config = dict(
    num_hidden_layers=8,
    hidden_size=96,
    n_experts=128,
    experts_per_token=8,
    d_expert=32,
    d_shared_expert=256,
    hidden_act='swiglu',
    moe_layers=[0, 1, 2, 3, 4, 5, 6, 7],
    router_score='softmax',
    normalize_top_k=True,
    routed_scale=2.5,
    balance_loss=0.00023,
    balance_bias=True,
    init_std_router=0.0341,
    lr_router=0.00357,
    vocab_size=6474,
    norm='rmsnorm',
    norm_eps=1e-05,
    tie_word_embeddings='early',
    optimizer='muon_variant',
    learning_rate=0.00718,
    beta1=0.9,
    batch_tokens=32768,
    max_seq_len=1024,
    train_tokens=193300000,
    max_steps=5900,
    dataset='wikipedia_en',
)
Below are experts of layer 5 (counted from 0) of a mixture-of-experts language model. Rows are named router (the router's row for the expert), gate (a neuron's input weights, with its number), up (a neuron's input weights, with its number) and show model dimensions 0-95. Each number is 500 + 25 x the weight over its row's rms, rounded and kept within 0 to 999. Numbers have three digits each.
Before each expert's rows: a language model's description of what the expert responds to; "mostly gets" lists some tokens that are sent to it at least half of the time. This comes from a sample of Wikipedia text that the model never trained on.

# expert 15
It responds to: One- and two-digit numbers in tables, statistics, percentages, scores, dates and coordinates, such as 46%, 13.66, July 9, 28.3.
mostly gets: "10", "13", "11", "12", "14", "37"
router:526472524534501523523513518481528499529502445462455448474532496478475546530473491536500544484535531476451476551498490511520494475450489517482498504477488474503504499480485520494489513481503495514486463464535514492510510468504539506516488525519494541479549509477477519469506469503536499504
gate1:492516487505514496485525513489466509521487545548520495496516496496552488487513510476507488479494474465521466456508497469465459474476532498467545534494477496469499464477479480525498518522551494483484516500453419511509550524505528490509517517525468505520523493470499463510504468524473482482
up1:396502497532496533501448492524464551505487500467523517496508546521520508497483467501487476505472499483480497535502520494558491553523506520527514502533497461480523471480500469486541487487488506531513491528513510527458491507445509512519523507500521498505525492474509481500490522515478486489

# expert 50
It responds to: Final pieces of names and words, such as ville in Hawkinsville, es, ia, idae, y, often before commas, periods or line breaks.
mostly gets: "ence", "idae", "io", "ets", "ians", "ia"
router:491499503477505489510454442502483507429530503503499542537541482492508552489506455480489535500530483501531514517534508489513484514462527458480497509492507501514489486529567500549537526490497489501499515545466471488501538515479530508483492503507520521484527529459473509486485502508527489537
gate0:501493496508512504512456494494521507493488538438471511524489511458489500477492473494485519504511508490478531506480476513490505516560434528526533516514518476500500561512506469538531478482524485480488501475486492500541486509534476449468518515495536557471509448491515481496466502548494492483
up0:488509482478500475513484501513505520479519522523531540475501488491516475497495510488534485484510448506481489502555491482527482492526523448438484513489497569471531469508531523509520464526498522486514486515552469498482527530495494462528512511520517502478540514470471447508483523468505493450

# expert 8
It responds to: Final heads of proper names and table header cells, such as Register, Party, Cup, School, Act, plus pipes between column labels.
mostly gets: "Cup ", "Party ", "School ", "Votes ", "Time ", "Candidate "
router:518524532513512510485525494530534501517489528500481469511544478470533461509485485554498461526493466491476450510500496501502451486515479477488493551492516475503512511485522555500467497516487509526543490468489509516557504516494497465473504509518428517464474516551515488489482471500532492496
gate1:510529519498531499501514493479489531451500484487531524517465491496521508444543535472490506502509530507527450475532505480507512506524462479502491465547507546464500470467494535442480462518490501516529518497506490502502508522439489479465466550491500500455496518538499494531482480520503504493
up1:481537482480509525546511477530548495481491510504483470499509458510490533512560509512513527484461535469540462491512466513492486502520459530438498472505521449516538515513487508500483471502477556533520477459515536497500525537513510517499532471496497480538481504500506496506473503472508486526

# expert 55
It responds to: Inner syllable pieces of Asian and other non-English names and places, such as Kokura, Sangita, Rongbuk, Seoul.
mostly gets: "Pet", "osh", "Ash", "Ko", "Ak", "Pun"
router:491475509491448518471500519513465465513509505489475516462535495480456493526498488528513517505509537504493505508521435535449534547476501455495528558531516474502505506509471498488536499492510525493536538511490455518527537488468512509514472520525514496501488526485518486551491514488491547523
gate1:520473535514542521518508482539492515480527500531440528518531519518486516510525512535495492491466485553494480454546512475531474506509453466510484474480493505536539454544470542482524497491502537500517526506464465484493469508497507482495479522477464512508476510466525501502521525470476491498
up1:525496469522493483529494512521455516448585489494480487489529497533503498532487505528496522530491490527478470522515511485486495481552526487474486486523511477494521536495503513451525544553531496485477515501518504489522564526490523517496474510463474483510499469482529469468525521503495492467

# expert 9
It responds to: Final digit or three-digit stem of four-digit years in dates, lifespans and office terms, such as 201(0), 199(7), (200)5.
mostly gets: "199", "194", "193", "190", "191", "197"
router:514495473493459500520518467522493521530507475532523506524492514534476488519501485475478482492489477508566498519454489556482543502519476496502579516496517473527523502490490483489523485459503514528505490458484526531522510482507479489465506458482463489499535497445503476544527476492490474475
gate1:506501481545536480501487475471476544534552440485457526518541499479480516538519497490518473513482497512514480517515465492490465485507519502498498451491473449513456483530501542448534491493472478462474513502498488520498481484558482493511501541492456480498506494497497474467504485511522491506
up1:480481514458515497490511523488512478524519526469504462527510506482507487501494499532522500516480483476498520510519505514532479537508497497503511512482508524509479515456528505495515469527491501483440533547485506532467511482562502502543507544510463584511491505511467444505527497490563520484

# expert 23
It responds to: Short inner syllables or capitalised opening pieces of foreign proper names and words, such as re in Eredivisie, Mar, En, Po.
mostly gets: "Mar", "En", "Or", "Pri", "Is", "mar"
router:445495504492422496475519543451486479526512507442503525499460494485449491502507502521503467508463490511470489530510470520486545498506489495504501520474490507491451463528467530479507492487462465504514494485528463523492535510498553471504463520506505485483453506508521475509488495512492485525
gate0:516475493513455482497489479423533516574508510487499513534479488465465507527471564486524509505463472511512506493490503547485463479485476448534499489517501474510488492472496523514511477506517471498484490494527502504518504470490504520513488517492445486497466527494504525504543541480540482519
up0:503512525544544475502490484546517527467508494485527489474515500478471517519492499479514472485474505525499494531511520515580488485554503475549459486480450492513571507508506486522488521493482514495469481517463505473497513459478510512486480540492518477528517504493517496498540503537477468467

# expert 51
It responds to: Middle syllables inside proper names and rare words, often places or species, such as Mar(se)ille, Or(en)bourg, Selj(u)ks, Fron(tin)iella.
mostly gets: "ember", "ville", "ona", "ino", "burg", "ale"
router:478486491480461473520484464476467469459522499491526518512538493509484526516517461481502508491502462499485531531511520515466516505464520476522514512512489495481523456523520501527544546471510505515527532528486501496474517502471482477523505558523506515431483522469486490559475465538479482516
gate0:468484485491468460515490538458504519487493549522484484567471494516481487565515494497536441503488494477499521493551488491552481528488468466512492515486521504455499476523500502522461527513525481516480463520529520543514510531519511502508500491499511494512535522479497488485544480518469531505
up0:487495515516485473492491525505491481472497456498539447469442503493493483534512488459506477512520472506550520483497562485491483489475540481511438494494477496490465488479539504486483529515469463492513483478507533507479481508486516462496509522480497533480503460496470495511519476525510422489

# expert 13
It responds to: Pipe separators and blank cells in wiki tables, especially election and sports results, plus header words like Votes, Candidate, Party.
mostly gets: "== ", "Votes ", "Candidate ", "UTC", "±% ", "|---|---|---|---"
router:528533528533482509495518509493547530511522515507464456468521514497559489505472467548519482484508445464456470474455484500460525482483497460513528547482510481510473514504494529496495456487513502526529483466521511513524522492495511494477477515511469518493471486508505490461543502530529482478
gate1:521531504519487489503503500480464534477479525493529501512481507495526466529508497489489509463488509539506446499493469507468504497522502471492530535472518490505530506518496493554505460549471457504443536467469477534538453492495492490477508522540538529509534511473494503462509450528481505480
up1:513482547518502488487506483489515496488492511491481520503474447492457450489494529499541484524519483509495544509482475461501502508475498530462475490493531513515489520539480525461462476509528529498512469534478499493551492498544525481528454503486396507514501476507490498507521505491482508479

# expert 14
It responds to: Small integers starting table rows or list items, like rank or seat numbers after a pipe, plus measurements such as 6 ft.
mostly gets: "16 ", "25 ", "37 ", "21 ", "23 ", "20 "
router:487480462494520500502502475529520475544482501490485459505531494505461544495509484511523503511519462532480471503443481509477506494510461535518516495481516496519467529485496509491486525452519433454453534521523516487506473481540504481550491472503537539483491492482508491524520480455511499461
gate1:534498518515517530497514528462491496549505496537504476475461475506523525509472514512526511515486490492495477504524512510553492447498511527502484476532492502497520469445477485553498510536522516515557518518486466545500469532510485512474531502503477505467449513512483481524483542509493466555
up1:455501518433492536508502484495514479502511500485467518543487494498509524531515478452500495437476506531479491510466517505476494499502540486502530503547507502529546465537514521530494468509514481467463491530533471514520540490491520501484511472515517482483506509512487534469488468481457550460

# expert 42
It responds to: Commas and other separators after names and places, as in Atlanta, Georgia, also ), ", ; and and.
mostly gets: "), ", "\", ", ", ", "', ", ",\" ", "\") "
router:497520531488484509466465465527518539461529516488528506530485506506484483475535461481520469499504476490518517511525541508532471517494520470480506469481510464425501519492536515488509492509495507501530504534482515500477528494472475493449519464498432540493538505496490541512492474470502535527
gate0:508492455504512492536490468469539445478540442460474496495521495545527471489518480529478489501468528491506460488508547516494516541476533464506503504519456543510483503520479529471494477494506490471491508546510525487486523529458496514482488479495476506491538468524496512529515551501502494477
up0:514521512509473525501516464491492487513512463508488487478518470523500513487518458484507478510485477488470483453473509443492493459535536482485489463507481471455530499453464498543509526510452475512515471495500486476535513487509500489520486473480514497483540576508479454493443490473484510493

# expert 45
It responds to: Ends of label or heading nouns in citations, tables and titles, such as Vol(ume), Rank, Date, University, Act(ress), Diameter:.
mostly gets: "Date ", "fication ", "medal ", "onent ", "ital ", "ization "
router:517494516520516492510513499492537471519531511489507486499534436514505507488499473549516510476465501538484469507518506546502498466522524547515496553473501511519532515538505541511516507490490502478482516513479510479495501474506479464514533484452470530502477467535492459581525470512471510486
gate0:492471460511512538498511488536508480477490520506514494526518476528508462530491460508532495481486537489518453521493473494491485507516522508472466505501525544496515476517532479456491410455499558488506508510543504468481487526510480524489493518483474479522500459488505488516534470504461524468
up0:507452453505517499468509535520467464518508491488532463524528505500527511510502500517462503478488518504549515506469490475481486530473508469544487503520501474536513496493490487514532528490470522464488494470476428529525556520540489506514481496500441528517476499500491433516491507509493496486

# expert 36
It responds to: Stem pieces of Latinate words after a prefix and before a suffix, such as op in optimal, gener in generate, form, trans.
mostly gets: "cre", "form", "gener", "comb", "trans", "contr"
router:484515465477507526519516504475486486514516492476490535523497463507470541504499512504522536514473500498464511487525522515486462466437509497473462456527515562528508488489472474517464487510482511490539482462474546539470518510510457474492526546491517481505487464498547515483496514521527514469
gate1:522533519468517522556469499488518492483477547502429511475474500518521510473485503488507505516486488433521522513539497522494541501540474507518499504477495503480480469545520507479480440533512496476548491503516464500452534509512519489481465478493519521495504482489488458507450503498483510505
up1:486497502545490493509482521489496474485538468487496526529523531495505473505507481478450523448472471471478486554508468484490499527521553450539484535519456503449487466474522522462469469531492491522491488495521473511507520467463484533478501516489504512481498494512508482467461497504482534467

# expert 46
It responds to: Nouns and modifiers in sports and club contexts, e.g. team, club, football, player, home win, basketball season.
mostly gets: "team ", "club ", "city ", "football ", "game ", "school "
router:513542497521529477476488495482506491520522515536505512523464475483500497536523514472490501516469479534465485515484523504542508494501462511526437484488486477510504525486455537466476519537511465510509506480507476454518474549547471497513548454506480461482448475503501504537491523517477493489
gate2:477510488482499511464503526519499511510508535489551487475481499502570484517451491467457506511542479505510486492470513521521530479526523517541500503502531508449497463535520473487475500546507486515494498474508527443489480498501500492511522538472494495479453460502462500518479495540489468446
up2:497480475498557500512506501507501494468485489493480508506475500511482506520443467543478485508462525523480490491489527482522460472523474454508470458516525479498485504535468543487577556496529528504484509525508512485512462514513479469523472520525506481471533531512514516535531526503483513472

# expert 19
It responds to: Closing suffix pieces of common words before punctuation, such as -ed in damaged and awarded, -ity, -tions, -ards.
mostly gets: "ity", "ents", "ress", "ations", "tions", "ces"
router:507467483516529502532514469481501502476487510500478526519550489462516507473498469505459521529532473492487488479544537480497532471430491471523474485519500522514456498535552493527535502539496492530516452530489489505475530519497505510529503471496528493509448474481504460495512517498466468489
gate0:488500489520497543496479463483494498481489540476527506509517497486477522520448455482500473480500490461507526490516517501494523529554487469482461480542535495532457483488522496479464445530524487480467452526526550513495519509463494515548486498537495501509470496495492537531501489494498535531
up0:498501524523486510459488481460466476504542480520495510532482477500502496526538507514499474470507501472498495496519515477498471473544493491488499516443486519490519499527522480511567553488479507461478487527476517516474484539515528491468498480523458483504497552477493506432468456494483496540

# expert 22
It responds to: Word-final suffixes and nouns for works and groups after "the", such as film, album, series, team, photography, History in headings.
mostly gets: "film ", "team ", "album ", "station ", "series ", "Team "
router:506551483510535517452536470538548485493510533525510485508477472502487476492518519536496478493449488489515473527505516531523498481507501489491446506501495497525515501492483542486470475509531503529507487496493508507493480519537485481492567445465510430500469482526511493526502535544489489482
gate1:512500515547501511500538483464504492506490462531493489547514494537483503487512501490496486531510508519505494519458537504514500501528520516523456542478534516489508519481459489494490476495523500482408501490476484496516543543507506537548469533455522491473464464521496485540499497516504534525
up1:531511506524500523498492491496463505454536492479502522461496535488493473514484487506474505537489498511482518510499457481480460518500517460452518506512482492518460479502467502502497503495547502495514497433497481488480542494474487463484467478543462512527509452472447500495469436458481485494

# expert 0
It responds to: Final pieces of personal and place names, often surnames or particles, such as Khan, van, -ler, -ington, -ville, -berg.
mostly gets: "ov ", "ington ", "ris ", "z ", "berg ", "von "
router:488543513466518514456481457537490479467460535541509518481499513489532508532553488509503501519512484519544517495515498499514482518502478490463475521482491482494546475482530541471489507535505557468531508514483492507561529481487472486484502540522476500468518532539493493512517461473509488482
gate0:453530502537535460482519498523525471480506477470515524529486501474473522503499533463518481519546483506490552456490502515493502515491495481547504518483442509500509510536468437462486454538514487503471498563516514498480515503504527538493487484499520526510493521465461482502512491498497475508
up0:531519532498505504460470462532467548464480504501505495525539482489503529447501432486471485490475486508489509492498485480522514509502537466498479475488562501468507488505558481497505503481502490474520523485443519477541501495512496505481515534493501541450509515485471487517494543504462513519

# expert 29
It responds to: Opening parentheses before dates or publishers in citations, plus table pipes, commas and dashes separating list or table fields.
mostly gets: "(", "(\"", "', ", "\", ", "\"; ", "– "
router:506482527472495529470460482506560543473513466464510536487492509542527491522526539491566494500522505477491529533470537503528473496513504506477537485475465489509514498474520516503504516513508543486493494504498515525505503539511497489488489521526446518524527478524468529526540522447507465483
gate0:517471498507510483468540511551518538483461515487492475523445449507508499496474500473502499501493519482552482481513501510539529483493515534472481472496516483484517470549515498500478471471498511501543512472506495489514495483458496433513514509526547526458511546460512480479460519516518502519
up0:546467508483488477509482523457496500509540498497487501483524467490542533491477506541505554525523479493519547496480513507480505513510517516516548518530498498522559492459481504470484538472516522474471525533486488485479507497449518482485502484476466523496422457506519480491503480478479507489